Below are experts of layer 3 (counted from 0) of a mixture-of-experts language model. Rows are named router (the router's row for the expert), up (a neuron's input weights, with its number), down (a neuron's output weights, with its number) and show model dimensions 128-191. Each number is 128 + 32 x the weight over its row's rms, rounded and kept within 0 to 255. Numbers have three digits each.
After each expert's rows: a language model's description of what the expert responds to; "raises" lists some tokens whose logits its average output raises strongly, later layers aside. This comes from a sample of Wikipedia text that the model never trained on.

# expert 12
router:142165118108067188127103082158117065149138164149113146147082083118113166107134093096146143074104150161119163130128213165092138095123143102160161141128122124041112089094193092136135149146090143
up0:167140134112111180149137118090150112107151140095131163148101093131107085125170123146166143143134167135155112099087124140151108100118113162128121168012092081145143140198166124137052160104135178
down0:158139176175149174107135132128129153126104102112146166161128176087062112136126139132201118166080144136094140129181111167097186077078088116147138150132135104167090108071120139146145049174134124
up1:120119078141178143122082127083133100123157124137117138141103100087158133127176143144152185097098133128112072119079155148181165161079171118118117184125106130043138086101159119104160116128122148
down1:042165128153104130190162127179128111118149133107080141084080130131168103142111118106097169193045143157116111138118121152106103134158134116120134138164156109121092089133150181102184104183082158
up2:115078062142122202134129167120114190120120101130139145108214080135090168099156131121130106107060146097076118107147098094143077133112127084174094120108106173160112084104176118161100170080098156
down2:191096087140167109115102090145157093090109137124144144146119132090138093116151116132171124138168174143111095207115068117156123072119129093173162110092181114128139160108157134144121164148098125
up3:132167114141088136184074164043134136128161099088153118131125124084103131129167153106158093103150100095191092170115169183099118167161078130182104098093049176113093195120127148134119167129120144
down3:112064140140083199137159153164105122197145169120159086176140084128094130209100155132086132083075069131091190163152178119123144106084127103172136078114154115094097145151055126162141068120166165
up4:087131133124183198116152099087138080148114077119107112131105166099184128193156191109162174161110139146109059132076155153158108133102162121126071151135059119093111069153112129106163165100118154
down4:091178113144131160168120127122153148080136114105101148091048152141153170130111119104077184199077174160090140130127150111098172121103127157131178199113110120153115079120138189125179102132084139
up5:157094045126149095198123122117144149117076139155152120150109193151175159112123050108157096145149155145117114138167153084103175105112139096170131113080161178112122109145155110131165115111126197
down5:154146161141115068104144123178074159147174127124144104148138110086084119047119091124174115081132114181118158103122097140115193124144108185136129158139097099128103135105106149103109102154139117
up6:186084090137097162117138158150086079106171145144155157156148125142165159117109166138171097146149167179077140077054121112148073168141145126122136148141080091097109125098146109111099095115149154
down6:091156185188127064067122151107136164068185174173098183118097148142107185110177100147120094117048150145173104155148123111151101119162138145094117173145142204126135171155178121145161109170086169
up7:113170154120184203162104141132130196154088144152114166147122090089152175094208131121130123172133135187101123159165163173101095079113108166105116094103108152105089157132101090094140130107129179
down7:151100128154133130140063151114180151114148119055121102124082113156135128109131147082133176167098160169107134097121106190071170130089147184181171196161119117139134070082157167128154066100096121
up8:166176107146109158100179142063107148157163088151144151136149113164170130148176112121069104133135110111085126157137132134158084130137184118181109142140128125086132120137125081160093145121110206
down8:101105135154109146237145126163078148172050177067108112111144128158107159050088128122107065104108141136173169140107126192144147132062113130148144105108144128095141123207143111106066152101075119
up9:224164103164153093127168150140133081116094128076149095123078104127129149122053139131092105146138154116106116152114157092096104097101162145139114057129174113100100092079159072140112198094132166
down9:098162203148125125142150101136167199182124102130107146130178162106164111136144092116139093066132098099190151097158139140056152127073139151103137166141115139168177120155147133125101124183134161
up10:097108143113155129159122087102141146112200125113160092102118075196098121129099171131153119096121084079166076133177108189130123137091131208116112092110177103111129131129147134165112182097129145
down10:167125140164187087123084098158160119189126148110156157087099118128175125163103141090094121088138112163134098152116098119090097059168117138076129087147125162092123135157105087144157106150165095
up11:139146166107118081104171130137066109154176167139151138191098122123116111135039140111137086078131203112087147096121099098153174107084115089136166100133082161088135131135160113153079145140142148
down11:093127146128117128144126152154143144132111117188098119150131099135184142163147088134176103093127094076143185142131158151149118165129081118135085144165122175090091149149121139111170122167139107
up12:166093164146097161171149066136134140094076120106124121143129092131115105110093128157188138026155190162146166146143077148126125134170147083169132100097086098134087077080175093099148099116127083
down12:149095107148120067047152128077110116092133099148167131081135115159158114179136147082149147138108097189141123114138128106111137108117112113143157159126118161198141158112033146175096128129144145
up13:133072055139155165118145060136119102027138164068072093125168056201086078124121135143139152122135193102130081165147114156201152129143088098130085115110128153120109148079131124109168169105118131
down13:092129147181110112095125133123184157105164133133144182154142153120149118140110059182118128099083135113131112100191100067160163121066160145133120089185107112162151099151111133150093089135167172
up14:092083103159077139165152156121131142106157144150105163158111085101122137109118074151113134165138118134146119194047128174129126125115101158132130112139128162087157132119168086162125093106136112
down14:109122100135095175135169093095120140098164160144093146125092089132087149141202083197168119134083122164097087153108110125125151122067151147081129122114155165107143123093209142109129135147128144
up15:148128142115139133184143110103143131143121119187089129150101086124138149105137115145152136047151145123160047141134137177123155137094144161187139069130155119084089120093171131086088118124123120
down15:148148143069140112161160103191101101172090157094140101123121126109152042107139131098095123108153087123133115076125165201136084136132183128188140079114152126123102122115173090137135213089097111
Description: Defining copula in entries. The is or was right after an article's subject, often an Iranian place or title with a parenthetical name, as in District (...) is; also politics words.
raises: " Studios", " NFL", " ratings", " Television"

# expert 0
router:204167104139026101066101140152099110155153103059117049126106103124115102161137088173091134158142157106116179080146140101125102100124111091164167141108085104084106161123118127090174180137181102
up0:133140121141111080129103211142127086150104177100099121013098137155162089146060132130084185104100101153040073186068109160175095132124143114149125131147116092121136123123082095169143186167184137
down0:133120134140093146152216144144150105111118140140147142107116061138089159148242158116131118128128140133142142110179179151146161143142128125088095097152182142131140136097148114127098148084088128
up1:161119076154030087165167200138120125122103106096146156121075116160111065149091110162132185141152144136149126123105099124128156124117172088110100114069112114105130132133073141099171126140101097
down1:099154083177111121165157125156163110118193135130127180103165160148059135109104157082135158083151137152096107074194132071101139137165174123062142156170114138158125083148120134135160117130155164
up2:175089101124076152122103109132105018114102141080165153067098081097092076116139102133100117149177151107117107133115168124140102164101146082184106069082145109126119123114181077130068196101123158
down2:110154174121089148128130124130071132129152158152141114096141151118188115136137105115123098151119146134158126121183112172123054109128126134098123124131099092179130121069067136100158117125086162
up3:148142107159116165123078183144135057107110102080114150089121145179093082171081122107167132117134154130147124094148080107123128080147151057160112131096139100131167159143104141098108171124134176
down3:138138161096086117123117104095156129105089128152085073149151143123140155192144129167031153098082100184079097122160143131177092143163160175138145123166127155099117152138116109154166190038157191
up4:080145069129185118103138159091117102105198082093105175096131051163066156135100147129151140136106157121146112133108131171107115090082123174144103150151106128106134133134088056114132163115108088
down4:086098107163100120111108138090130190161168076094076162104143121101145126131165090121128127193191131117148132085184082110088143033205137125126124153133157117150155139160029069135121154143143091
up5:091129116145126150108128157144107094113132158137169117152099070116150158105125114157148183139098120157196104175125111112081143125127129135140107128168130088151185166191093142121130105125154101
down5:130133169106086147106096115096155117117120191161079121123146169104142191097135138122105155089108166168081092062127123120125118147164092124168120209113076158138130085134160115102172135119152125
up6:178108086166115129115109093156103078150210168106184153163135125079134089111170169170174142097071112132089105090139185107098105093141147178126075132128092161144105148134167139060138038108111198
down6:133075120091122138142113164197094123141071128148160043123111103194139154125140114174148134128147123057177106195062117163198154173106073047174130153137154123122127164103094085146161174175116119
up7:185122155188125088157165148125121079153090112092097084137193033114172114147129096116126179112104140177174162119154082142095126143130144082187113112132064142113119105055106141075147167130134131
down7:116141129171090127122188123136051133151103117125110217094115148117152181113163102113179078126133138112099127044148130151173155129102112109128147112146163138050095144164140190153142117140137128
up8:153095136167085132148209120094143125144169057097103152092126114129165096183114130126151181101145126162151106159072118112183088132103184128138028099124095129097200098140187122083110097110103203
down8:183174187164092069104206152187105117113150064110131094094148139096114152207092128141066107178132117102096134085112153099145169140102166108181100096062215143101160136120116108082127178114204203
up9:092116092135112183072163109129176145146156140088142109176109135141107113173074183116090104130164167144038119170112062156130103094121088157116101132108114070088093124104145138148117142074137164
down9:120140104077081105185180106131132148097148200075196122134141194091127147180156083142160138180159134107146144216116181143072146125133166146166221122100146144097110203142121094099110189128127140
up10:149189113125110158120104152116137111163102188096116127118103115111210163118146100166156096156229143100122112128154118153145130145134154104171158075106147098173164095121083037098122176049133077
down10:111133198132188138128149091098154083090167132162110194135111060157089136079108111082048138117090078136119155141168145121144037106144129120140114086086140119107185089101142103095128126130073155
up11:166152090148106142129144049088124092214156096105131113179120118094113113194148154140100092127105114142129188146147122117067153130117147112197047161146117096173164201121090114122148150122177125
down11:154199177164125100116094174139123127091113142162117139087130136189156086105114085109120095086197158102154074140113098145180126089080100126126124155114133130068181114128104108102131154054160182
up12:130105147104064143075165193096134096120110126159147178094118141125161095155104105141170122143167152144135102117101124138184187092124123122131171090106086168122123075146098114157106119113109117
down12:121136164092095162139169110056124169112137176099123119129142154121182111119136118130124209137150145104103041145147124141073073133119148104159090156097131175138128087121140082120127165095104150
up13:144058076110084158157142115068150158109159078115132117174114126132135087138111144086080128158164147136101121142175096130105137125109134194133105071081079110082137115100152161078100170098107155
down13:144181178118134103118104112125107119067171125105177140108123158078124183146122151122164145133075162105137107122119109094151164129124155117182177064115115139089102178157090113183102176093160145
up14:182185051151116149113196109095102133136120058138158120151134119184126092152096171163147102139159168140087090107122092133105141117112092140132135143073104133124190116134110118085098128126156143
down14:184171192122109077134122121157147169186106143163093100108132109160150175090078079125071095149108122133125156132158091097171138111202166118163125158119118159142074114081093081106100150151166132
up15:135089129099048148157128075112141090138062137101126084130108099129190112128108154136138096070141192085124143074137108162117118154100125062141069152100149125171104152138122141143096244146145085
down15:122165158118132084113150125110125097151098159172129191121167149167218080143117151098071093126118144085143044114092070146118076137146080151123141117129137150100145091111155120075124104065157207
Description: Japanese and foreign word-pieces. Mid-word syllable pieces inside transliterated Japanese, Slavic and other foreign names and words, such as Jik-an, Take-uchi, Kuzn-ets-ova; also -ing endings.
raises: "ently", "shire", "ished"

# expert 16
router:105124115145069164164138116156159157183153115112118103098131128112147078110151089119091179135091119103173134132079143155173168124161091122206126139102114145109116157125150124122146087100111110
up0:144122096168125089163095183143127143150143128092138090160115041125138145156128110144128126135131181101130091142195154137099166161126087122163044089079051170154146119109118126096086105088167135
down0:129109114169103143176048207095189145107107080153134114142117092093106125133162125138098148088174154088106112158126139086129076115133170089146137100145085139141109146113093180143121122144103102
up1:201145086126113121112130097124085157127097194114123107104110092175161172141093140151156150132150115072123042208089170135142157098094116142141131116091133112100148102076087042185133112151083118
down1:083110159189163095100082121085142154113114092108116086173040145076107100113108092157127124157105090160117169156153189131103113125145163102116128105102133155124084078162149094114120164147141144
up2:175163143147093121182120114048131129112115081128104121127160111119102107163141211074130135126135133145075131183167102110090088134146126106171161130121145126122164100136114106097159106093135125
down2:112073141101143155153122098134105164145126178111152123076164134101142063113152112115063153101186099124132188148140106197072105145101120155114106153099166109190124121174131098108117078116104093
up3:145074153089136063129131075115103098107184118121143108160179173139182155112138180205105136124131112147142146115098153091135191105053089164086150144159128109101174105103181148196103133109104075
down3:116129191145096104124145089129186145058122091116155171129083150111122102147138137175150137085076124111083102142173095128162098118083167098210133147147126089108137150066196179123089128059163091
up4:127083052096059134173144107133151145164128158134148163155086138169146169135165138128116155081107145115163034111124131151094140202062101154131117149114097099106145161148178132107111139140203096
down4:144132120155155102164167101136159105146221127144141163116116162138063078114140135103125149097139114063102071175159114134108143135116110156096134135113108105133135143188117146137190073072127103
up5:120095092151053170148122132143120124151167131179142104137131150136197104178172109165096137160125156146085081128091112142108155129139120090128083146068058149169161060175108101107167161092171153
down5:124114081103103190114081114153222101161140115145105114152166092135186084143115145155177128135054184129173120118086074179089074147152084159115126095099119156175149167131122140177066149134128141
up6:159124106102121135035134103129126148134145089117189131148157120121116141158146191051106176114121183078133153185063075119157196100123149134114083117068070113144171092147111124118064172150135151
down6:114170117110155129079142141150139148105158158150183106138154203127095150173105110133180161147102151100143158169133124141168149083208167162095105204107106152142144117093105093103122163146129133
up7:116192033110159150159121172142132144111098133174115123149136117152095164128111172165141093156129190100135088129162108110138130110165070178106114100047081134098139145090149109090158112069119181
down7:096120113142153112102108105123154140125097108192131169155180200116093151163140129150125148142096149161109180081116134131145113171147141131137085145138085116119145111141160107136148083111192092
up8:080122125150154159151175210163097101138139089129118114153150189116110144133171074175114131144103142131154113109175146110118145112152086157127062169077172122169104080113138133126115096110095111
down8:187201136105069162082123116122156132133078091099163179134131125139114143110149098108132188098067194125117120150138122132136070196142108088104130049129110107085149146171180150160096116164120167
up9:121124122112097139128130147101110119130128111077105165162166147104141125109114114154133193041126155158121156096111173145166081124071175151109193128138116137149128143168123121132078142118239137
down9:148093181145132115097126054137143119142143141163125151191148082131104124136148082094100161115120104138105142110188148134146173153106198159075146115175134147113135112109161106070111107094158126
up10:133051142123155101171112094190086090101084080121123085124128126207224119191101106103120139143112174135107127108137111074134127158086154117145107079096074063095172145133142106135153136140113172
down10:106084125123118151164139182149128117122127133068109126111134121153134141119091156170145105053101133124127069083096124107146162162137107140120120141098078080100125156107148166127179155118154150
up11:157076103149092165130136078134122117157195113116140130144184076133055128077133080173099163117096166111121094129138180134180123140142148179227085134050087163126131096120155094140109092146152099
down11:166115119095076139106148119097158104114096128113146133112145180074099169072110138106140106112083144106148113101182164136133062133182145112114092111129127141081131117100138113157149155139113119
up12:163107107113109159154118191157161144145139115128136114110104146155094110141108135142113137191103140182123099153168147135087143138060098118103126097121132090123121122240096171137123129188218118
down12:163098123156158093138144156125058079148139178137143150144115085147165175160126133149135125139147123131146112146133174085106145112065139225050115166138153123087092161150103114115162120067109148
up13:150157121095125123125131156044117150162178059109093127140130099166138038100139165100127192125108069154110137128185069153130126149137131163109098135128158166117183090073127155155067167108114152
down13:124199063063108135121084121149170116150113130120141191078100119161185131146103124073066177128141107111092084158123111144147143137098114183212158104135146121170169152105097153111127124106075146
up14:113085083140112143101162098103176079119129087135112122152180103132165048148148137132158157138172134114085110106148114143164144183095112106170084151117107113153120133111178118098167080044138134
down14:079162153115176115169131119100130049105105091157137146110117133141164188130122108110133179139138149140124180134165120125109127218108176133148145076114158141171156090210096137164134169106116124
up15:155133112125131090168117121129114094146111165170151136099189148155118177130133089157122098132123157123129135140138115106101128155123135106121130096104095111084167128101142099095088152160137110
down15:112134175093093122116142108094118172097090155161170166144135163149139138134080088181083091100096185083047115112199102130115128114069120126137100168130121143114079168122196135097095092074193118
Description: Sports score tables. Spaces, bars, semicolons and dashes between numbers in sports results and poll tables, such as 4–0, 21 (3), 44% | 26%.
raises: "\"\n\n", "ieties", ",\"", " Species", "\","

# expert 8
router:137164171069178138162117148156134146092140112111157134176078083105173168117127139116163123089169107100197144206116054110130071110098176101086132133178169168214171143121078165141135109172120134
up0:186090097125152129119113141129117097164155140111135125194096107093132073166152169175145111102167111124135139200118117178118125126070128155140119147135115083113105186083179079117079119181175146
down0:105144190169141155104124154129116140197087174119083080107150091107084154092133096092129157149141107096152119123070161134141117178170137116029094133096057105178141144122172142172179161162127173
up1:171104175115108133139148194082155080158088151088189092158148071094125159151112164110134147115135179129079113134117168092100171133108137150167172162124092073165191091135131142174123095157159089
down1:133169141200150169178148144117118157137141104165156152152158095128136141132095125104165085028194146140071115100146128117067056102168141138116111156146114108146126095168119175089158094138155123
up2:085140184084162122047124130122124106118147068085149140167145109165164133091163178143145149109122092114110130136079107153186106100128161131120148097098038126140141131153052132080068161112132191
down2:156151128108122142113099136102142111119124101145084109029082170156138116141116163163145111158147172103124118123133076153098112129146118105168091144146173118079122166103117093124145144129153106
up3:133167179110133109110124143100146151161143141106165098117087133077174142166087140147151103174172123164085103158142100114139100114083084136099175145107094119128189184100113112120106164097203132
down3:137115170105153118119167066120113078116051111107109076130119135131131137083127083129061107161118177103117126126142227056121144096163138143125199148094156060149134106156142138164170144115100145
up4:151038122155217096114151118101126124102109116078155149146135096098109142178072120189106132078139139106096103142135090099067224144076174170142143153161106178169102175151152155056125132077077121
down4:169120183112152122146144151121158141123122178116101168128109136123177125170132130206141144108127129112125130124102113146157129148068120110156180114159096104126124175122087108177139183105090181
up5:102155140126086146145119186101114066126093136099154116142114108157107105157146147165165128104127101139112097148109158139103132138098153145169098072117096149154102182094097083136089145125099117
down5:150147164075076126161126104141131170163170076102151112175127119088150131105143119197127153113185103206113192088150104143089155072165107187108127163143093084136124119139136107133136105153091093
up6:080115127158175097108098147090107130146130129107221104126116089118178129159125220127134101173156122151092148130109090185144092129116145104126122108138111136079097129089148152130090169163147154
down6:065148165115118095117075119136087225148155129187147107134107105070138190186169135081127158143115117097150111169158116148117147092092156147110038064076126147152106131106112152099115091192133125
up7:153178045103113151134134153132138094066101119023093137172153096107117140170166158180084140127143097081092102163111109166118097124132108130169111144116113103131179131115134107099148182127109141
down7:103078096202121143131089083135120146087115092131101131098168102126116152160136157085162134148131102155150123151156085074097090121122105165078078124157138154095116067122180169141103123115178100
up8:164156103107163151111096124087127082122135125098148137106105140097148097143064160149192083110110124117098096157120149117151079131082103166050160137130082107119171116140189164086133162088137157
down8:142178197082163106098119106164112142159126138111123100084100150172084094066148103149079154120072104109140123135136083081164068188155216070115127137147153080150155158131110114196173093126153148
up9:090144161121221102152162102146108131110151100143184123144085146167133074185139160173097140134130127157103121130139178138157099109159147123169152104125087140125161156135160185136104099139135206
down9:127150101141153128113084169096135144105170111108096063083157175118064154193091156130167077086151117116095130148148174086139068131129113149117170183133126193093149051130118081098065134116193073
up10:157141131092133154176169117101092062129073133098140110105120112127118165148114149107140170122147151186097084117123146108133084153113136073087131129078126125102170145113139109121121171117131169
down10:140116191096154117098153127089154130099177134082214086128140141133075095033181093132134153128142117160135092058102149066151121129115195186110106108131130124177171093180110101104135137132125100
up11:194109130142124104116150124101123067126122112122152116155156128148146133158108130215160143124161172151102075133113200085125089087120133106128100142131058118084142072166124162162101133164173099
down11:133088187171094114201087170129083160151114111117134110124142165084122189134118144148153039098127093118120186163126152133088098108139095147085133152118129101176157202145147112097131112107160102
up12:159128135079118144119163084127159078085129091121103139162132142118161153172170166148138104088132157117155104176145130088137188103102107049222127070132079104116150125089125081092095141112157158
down12:139117159099130143099156099116071128142095122068111163115130163212106135090140129130187080189120062101158194130124152160119102155183116141109169132127102117149136145082184175152140077108105049
up13:151105142157145129069107117089133173133158103164216133100114101102130153108146115095139172138168166131095124096098107165130099127149155203099142183127075126199159151117105156154107120160174160
down13:128175095140150138097190147100161149127088114159048170144115152091152166133142032100127079112171109099186136127159131178125062128103104128181150144131166147152109163125089139099123075130121110
up14:101131098147116104114140117150114134097137125061123142155144168130113106183090112144119101070141172130052098161121142096163095174117138118085163160139038093183180134132156165103157138087155140
down14:094117138136127080132135094116120113119140143146178083150135108096112130081134091127123169163087112123105123058147128095171126154185170172155181106061116178110130109118156091180133079093093143
up15:139101141159076111121161114131142129184098142138163164115146103084083126129173124099140121173131181194111109117169167133134083120113130116121142054097087119111089201099133132101103111112106184
down15:177092105190116090098154144160143185132133117074097138140127081093138099135110144159193093102152100058125129173142118137139132135166124104127123152065128094146133140087112131118082148134134156
Description: Section headings, list starts. Tokens opening Wikipedia section headings, list items and table rows, such as Bibliography, Track listing, and leading dashes or numbers.
raises: "/a", "iers", "ican", "esc"

# expert 27
router:087124134111141156078124145183117119079150167129190113137143131144142135038100143150117104116169132118096120145136140098110138086154114116117149187110180176102108079114142163183118091121128114
up0:140136125091148092164109143152151164181113126139061148122172158132125172115090160169140142116148146085161150128113094170131091105100128163173086120082122199149174057136135049117110116147149123
down0:117110078158187137159110100070101112170077113121154148136163063112133158112064173146188130096092106093116158112151118129138141090065106134165145145132130117148153142141130124127109108138128138
up1:139085075151121097140106148098098131119155143152194142149133142118130154122113116140089143077040146125108090169127142162098082109113117126075112127141173105136116086126103124117126151132166167
down1:154115164121118095082139148112147094091132170124182157099126127139063118073137096149089151159130114165175154082024170125087097160122157107164133132155134167097127163108116137121168149072094075
up2:104089094148155109124144152116143105135135079097156114113098136147158111110104194147129140119156177169136123137130117132174086112118101163147127185130146082107137120148167109093084114157147183
down2:143100130108092148150122095093156139148162131156105115121111075120063111130135163133153151094131056137165136159138103102155102117110064140114125093138135094042128136133157133075113080135178176
up3:137079168157152146135153126112137141147185092145187148074120128176136093146105130176130196177155114087119076139095102119119067165063140134129104116137161127055136092090152119081119136146113097
down3:127098173113166063093139112113127138141153123135174093089140097084119068121149169173094164081098125084119108089101123058121091141104112135129130108120164168083148116084197121098065140103075048
up4:147128111089120104104139175139154155127149102101122157165135103164153155147123139113144155036188132118070098212162054123168133083131121160125129115086102126123165133137069116135042114115143126
down4:109094124085171139078143110086146146073145078071078104131093131116131126072134133146186090067120102052108138121188150152161127080132087157115124127164105128146152147159079130167098076110154129
up5:162133094127135125088145124119145136116115173132115107101165124180140137137136106176127153106183205076123115115097144134212128124104105078170132136111142161065080072121108135151121125087104146
down5:135183127091165104115139138133158140110049093132135120105126087126147142143162104126147161140113146118159117118141188093095148076083139223145083171172090120166149152147125155076079109224110151
up6:176111073074126114118161088122138075147179079101115123176090192085135169154137157118063133056117114108122104179075150143131133143122079085139107140156095077152095111136121112138111169105144120
down6:131102090177111178134176178172126117075069118116116158097086144200181132132140089140063088126074157159091146083088165179107085148116096102134111095112164092110125102165106120144145116138140110
up7:125128116160121102116116129099133176131164108201120117027153114116133125161130122127110136122177127121126078133155121162130084147113129209153091135152120120165122124110074127110097125119154143
down7:101154076162164144116104138131114129131099115078183081099133147194129140079136040084117172137171092061189177117051169132160080211078158052069113175138166145132137086131137134166102141111117098
up8:164100186106133125171134055155111134125179109153134109194090108084134116248139084152111117140114102103155110188156136181099159134091152075126109146133095146156132064143131135102116153134132203
down8:098097098103072158134144158136100133117113080123134113117140171178175153130117148146102084127125140123130150080101149178132086117174089136195159140107170088145134135060169107094157095170109099
up9:106113109146184117153106133108095132102154056142142073124181172086132143112131120174201120152169143139129124118173067171112125159146125143100089160147112108195071131160143137087087137086142190
down9:170165145082141196076172090129167097175101151116118122157130127141118078062170093121110129105105096075207176178112161152173107134074108165131173167161141122124160114115089127073099132079107137
up10:134115121128158141129118169127136101131167117129134085200092157104160096178152155176135140141118175101073157115116132111111150137160104158108099071128118124154152056115123132098082120045107181
down10:123126083101122190109106077120148140134158101179132122164114073163129121118111171125109105132097118110048180106159127140080111105153087164125118088064136129153165137126100106133088152127130118
up11:127114077090080104126163161178142111102113092091095141151126077117133111176146164111159109102184204143118102171144094109137121104112194155147109136113117156140123087098141058146185097086105151
down11:120113106155090085126123096096105098146150098096101154127117111128087167119114184131125069142114198114149089149099134076169113159112149111121135159095112111143143077110113149130144084114077145
up12:080122120130152144100151158149107139170128146179099183157171139216149146103162146162163105116195165122189097115081073210115147120140065138140123160117093154111090190103133138098143147110090122
down12:115139088142073139108140091115124144072134160129140109150157147206137108145176134167134112125082117084115147177137150151147161112099087149105085166129121142104187182132132111153107147114093118
up13:128133081122094114184166084082140057146074126159126203110156201136139135123119096113160124133167164198094116118066093121102126136144123095174150068109122128131153091117091139125131148112146182
down13:098119108102140116202085101054150148133172154132140080113136137166092117094147169112133121161137111133174139115112122106106113162157169111123149152072090136158145155080091171172131182119096072
up14:137222131132140176145145133182083132156144142139117173116181094089135085146106086162126108103133169167115112115134160102118119084082084153169096138084066135107170113135093080138068135172107090
down14:140161121115148072097135128119122066105101107165108108128153148123174155114132114069098076110207107118106137161121103181146079108140135111118125165114119127128132081112076130135155144150113135
up15:138119124117071057109150190147117075123141156113156125102102125138176099143177151137137123123183140063075057136103123150186127154068133175146146069068111142092119115153179090171120159083089108
down15:091107113101126083118222126073120102105180106078103137103091171120149121114138153171144096112139145073073068159174110080178111149164093141124118110159104152070163125107168099166067113125055115
Description: Abstract adjectives in exposition. Adjectives and -ical or -al endings in scientific or philosophical exposition, such as same, similar, physical, philosophical, following, al- in algebraic.
raises: "iers", "ories", "ities", "akes"

# expert 30
router:188133163061087142141098072163154088122075104115084073146120117137162080102198096145083134151121159131146117093081155165158131145148071160179128091155158139176122141110085156117155114093133150
up0:138191087149116159113139110132130102155118083160188125166111169104173123107137176167171071064174093073142091171155143179141085142079131143125132124127124134199167180143096167061085087118141140
down0:134101100097113162104142079089068058133109134120096162158143132088141167102128141121135138130175148147104174179137125135142108131127097151100133102133125160191139073154203176140148093130185096
up1:170078081126116110110127147088124061095147152119168145057140180161129138142124149110156130180100122108087090153143162096216120148169145169098084139092111120108122116063117079163120125131124114
down1:115119143051128125154133144099187126133132171114146074117117155092078092132116135134210129155081111143125088176126166128135101161137134131097087168097098112095142159145160125129160097169097137
up2:138085111127067168128152115168128141132134166124170121091121078176114173107131113122182184153196182130126124079094099211099104109084105119163083118078135131169141105098163155100083104049114119
down2:139124163203145156162090147092127151095189116157132158080097139161070109099092121124104167153107150164166149054128136183088141085156146164110103151132133104151188107119141139134163091111093082
up3:112110156105168197171149123105098133120148095083124162105108056203100072093147183160153165152175166155156079149135115107150154165130103120179095111083112106119152144143104111128108120093167093
down3:154109171103106179118137067096121152120098113121119124149062158135087058101145177138164124125129187119160085116167083109142118111141091167143186120133098160140123177140158128082128131168188079
up4:092117096144190111154220141153130095138159160084131165140147150167103184166151044100143174161168118151186144122134133132140157166116121153111080077134106095162138143124122114092129056089144050
down4:151107134079097103158198108131095128128151047080116078095082157114145142169174145096126167202124174096164180140115153149186092173149179170181112094123110130077121107158164142072143106151096151
up5:101103133165117118142104062099092100151143153196138152162125141132192135118135102114124096178145132101121121073080146202116205127130157134170146128105119149096098110056160088137113103154083133
down5:100152158155126114155142134138139148121129093076127165146145079054137187142123136143111156092133159158123137178116093127144147156097117149081172099130145162178111129168133141140158082152110124
up6:152135135135113139142145105132099094107164135083103135180121151183124116177081143177064158161113169166142128176111128098156148104120124137139056147110111192083169123143110152139154150132069076
down6:149151184085106138062096131114099125168144147123136159125128154122079156116160152073149114027091111081158127078194150127115129134156157168164086161092174182108147161134145069174090190089138144
up7:134143082146154183144105128130115129091139183138150082103180090135101162157102030115101134115217177076156153197101154106126143098169159174156138144120136090124138162126141100075142160095191176
down7:156104115148148184127167147125032155123143158129171090169121128121138154091157123113141134167092177102230132131146074086130166170152116111099123130077094192121162111123120147094155124151109149
up8:192124118151051148131113116125124123172110097134105079086169149137130151097140162154171120121126161127138103151102061180149134150094122151133073148134129131131123142115119085164119137064133167
down8:127150061170154149129009126138126110100136136157155213172132105127099194153110157140110071113170130140104103106075113147093163075176084140135135175141151141154096105135065171148127138076173143
up9:140082112102114143100183138108111106133078113075142111113135137133099092211109186150079162123140127084100090099082166163169107201154157122130118141119157155120119140149166119189096156113150109
down9:171124078064111099119129116112096099086127120082153119123143131150132180138068138154105163083121129109152155126065160130118124207142102115175153150091159131100110133121096134149095146094144108
up10:150122094090162115102175145095142125136151149079150109089136143071120147121199151118171149119125155080086098116116087159132164150116107122103116137108157100119170099119185096058114135079089123
down10:158120145113129173128161104113110116143137113147107182155098160109123070097141109169155150099118093106163165072148113124161118169132132169172120134083128110123128172115141117120143153142090126
up11:133123106102063090135129150136119186103142087191150115130122103126127167141133156109107111112114183121097157146113162148153102087070155165132093193106185117147212094140099105147122157073166094
down11:156118127160116093127081097141153106099152107161092120123120140120115153167082130113143112175096157118190110110106135188134107107199126070150116167159130124157146103104134105064130153108097131
up12:122093157115153142143091170084161088131082143136111145135135148182163135144155172129130201133153094128124050108138148178103100199110098057082069070131068136131123130125146118153079110158136195
down12:108165138159145074171113132178200121167160156113210073127135142132114141149133163142062113124110104147098116135141187142107102221159142081117121176142131094134167116088165135196081065105196142
up13:150120142158075176143145151138124134098158138118114127146080102074103083118138132167141128157110180112147130114093186130137046195120156170078117158076096037148115140113131178119117111157182152
down13:120093140083130072101097169156142199171105075086158157162111195166118106047149137099060119123179127159175102124157134124111121166131169064154168134161164128119144122127060155184131106127097124
up14:169108114126141079146154148115106168112176133101120189118110152097123120117164149146108168122147209123059092157100143137214164116165129142113124104096148124096169074075106148107120107123165152
down14:099137147093139150182141085156093130124174126135090134108094102108133123098066140157144185080155152109139195123138069126172165192085125124163081108193154125153124045164113139075158158121109095
up15:115118038108106160042170141131088104111140128138132124147162138126149113154143145182140132128132170146082091163085091084107115109142153141146120127110164112085145159085094045134121141168072149
down15:118132135086039107137175155142106096082054110073127104078117154076135165105099196111118080102148120109180139085180116071081104120132153115093107102143165131118095070155133108137124081101165195
Description: Awards, albums and succession. Film, music and award-table words, such as Succeeded by, directed, album, Nominated, publicly; also ordinal endings and table cells.
raises: " damage", " destroy", " kill", " evidence", " recept", " themselves"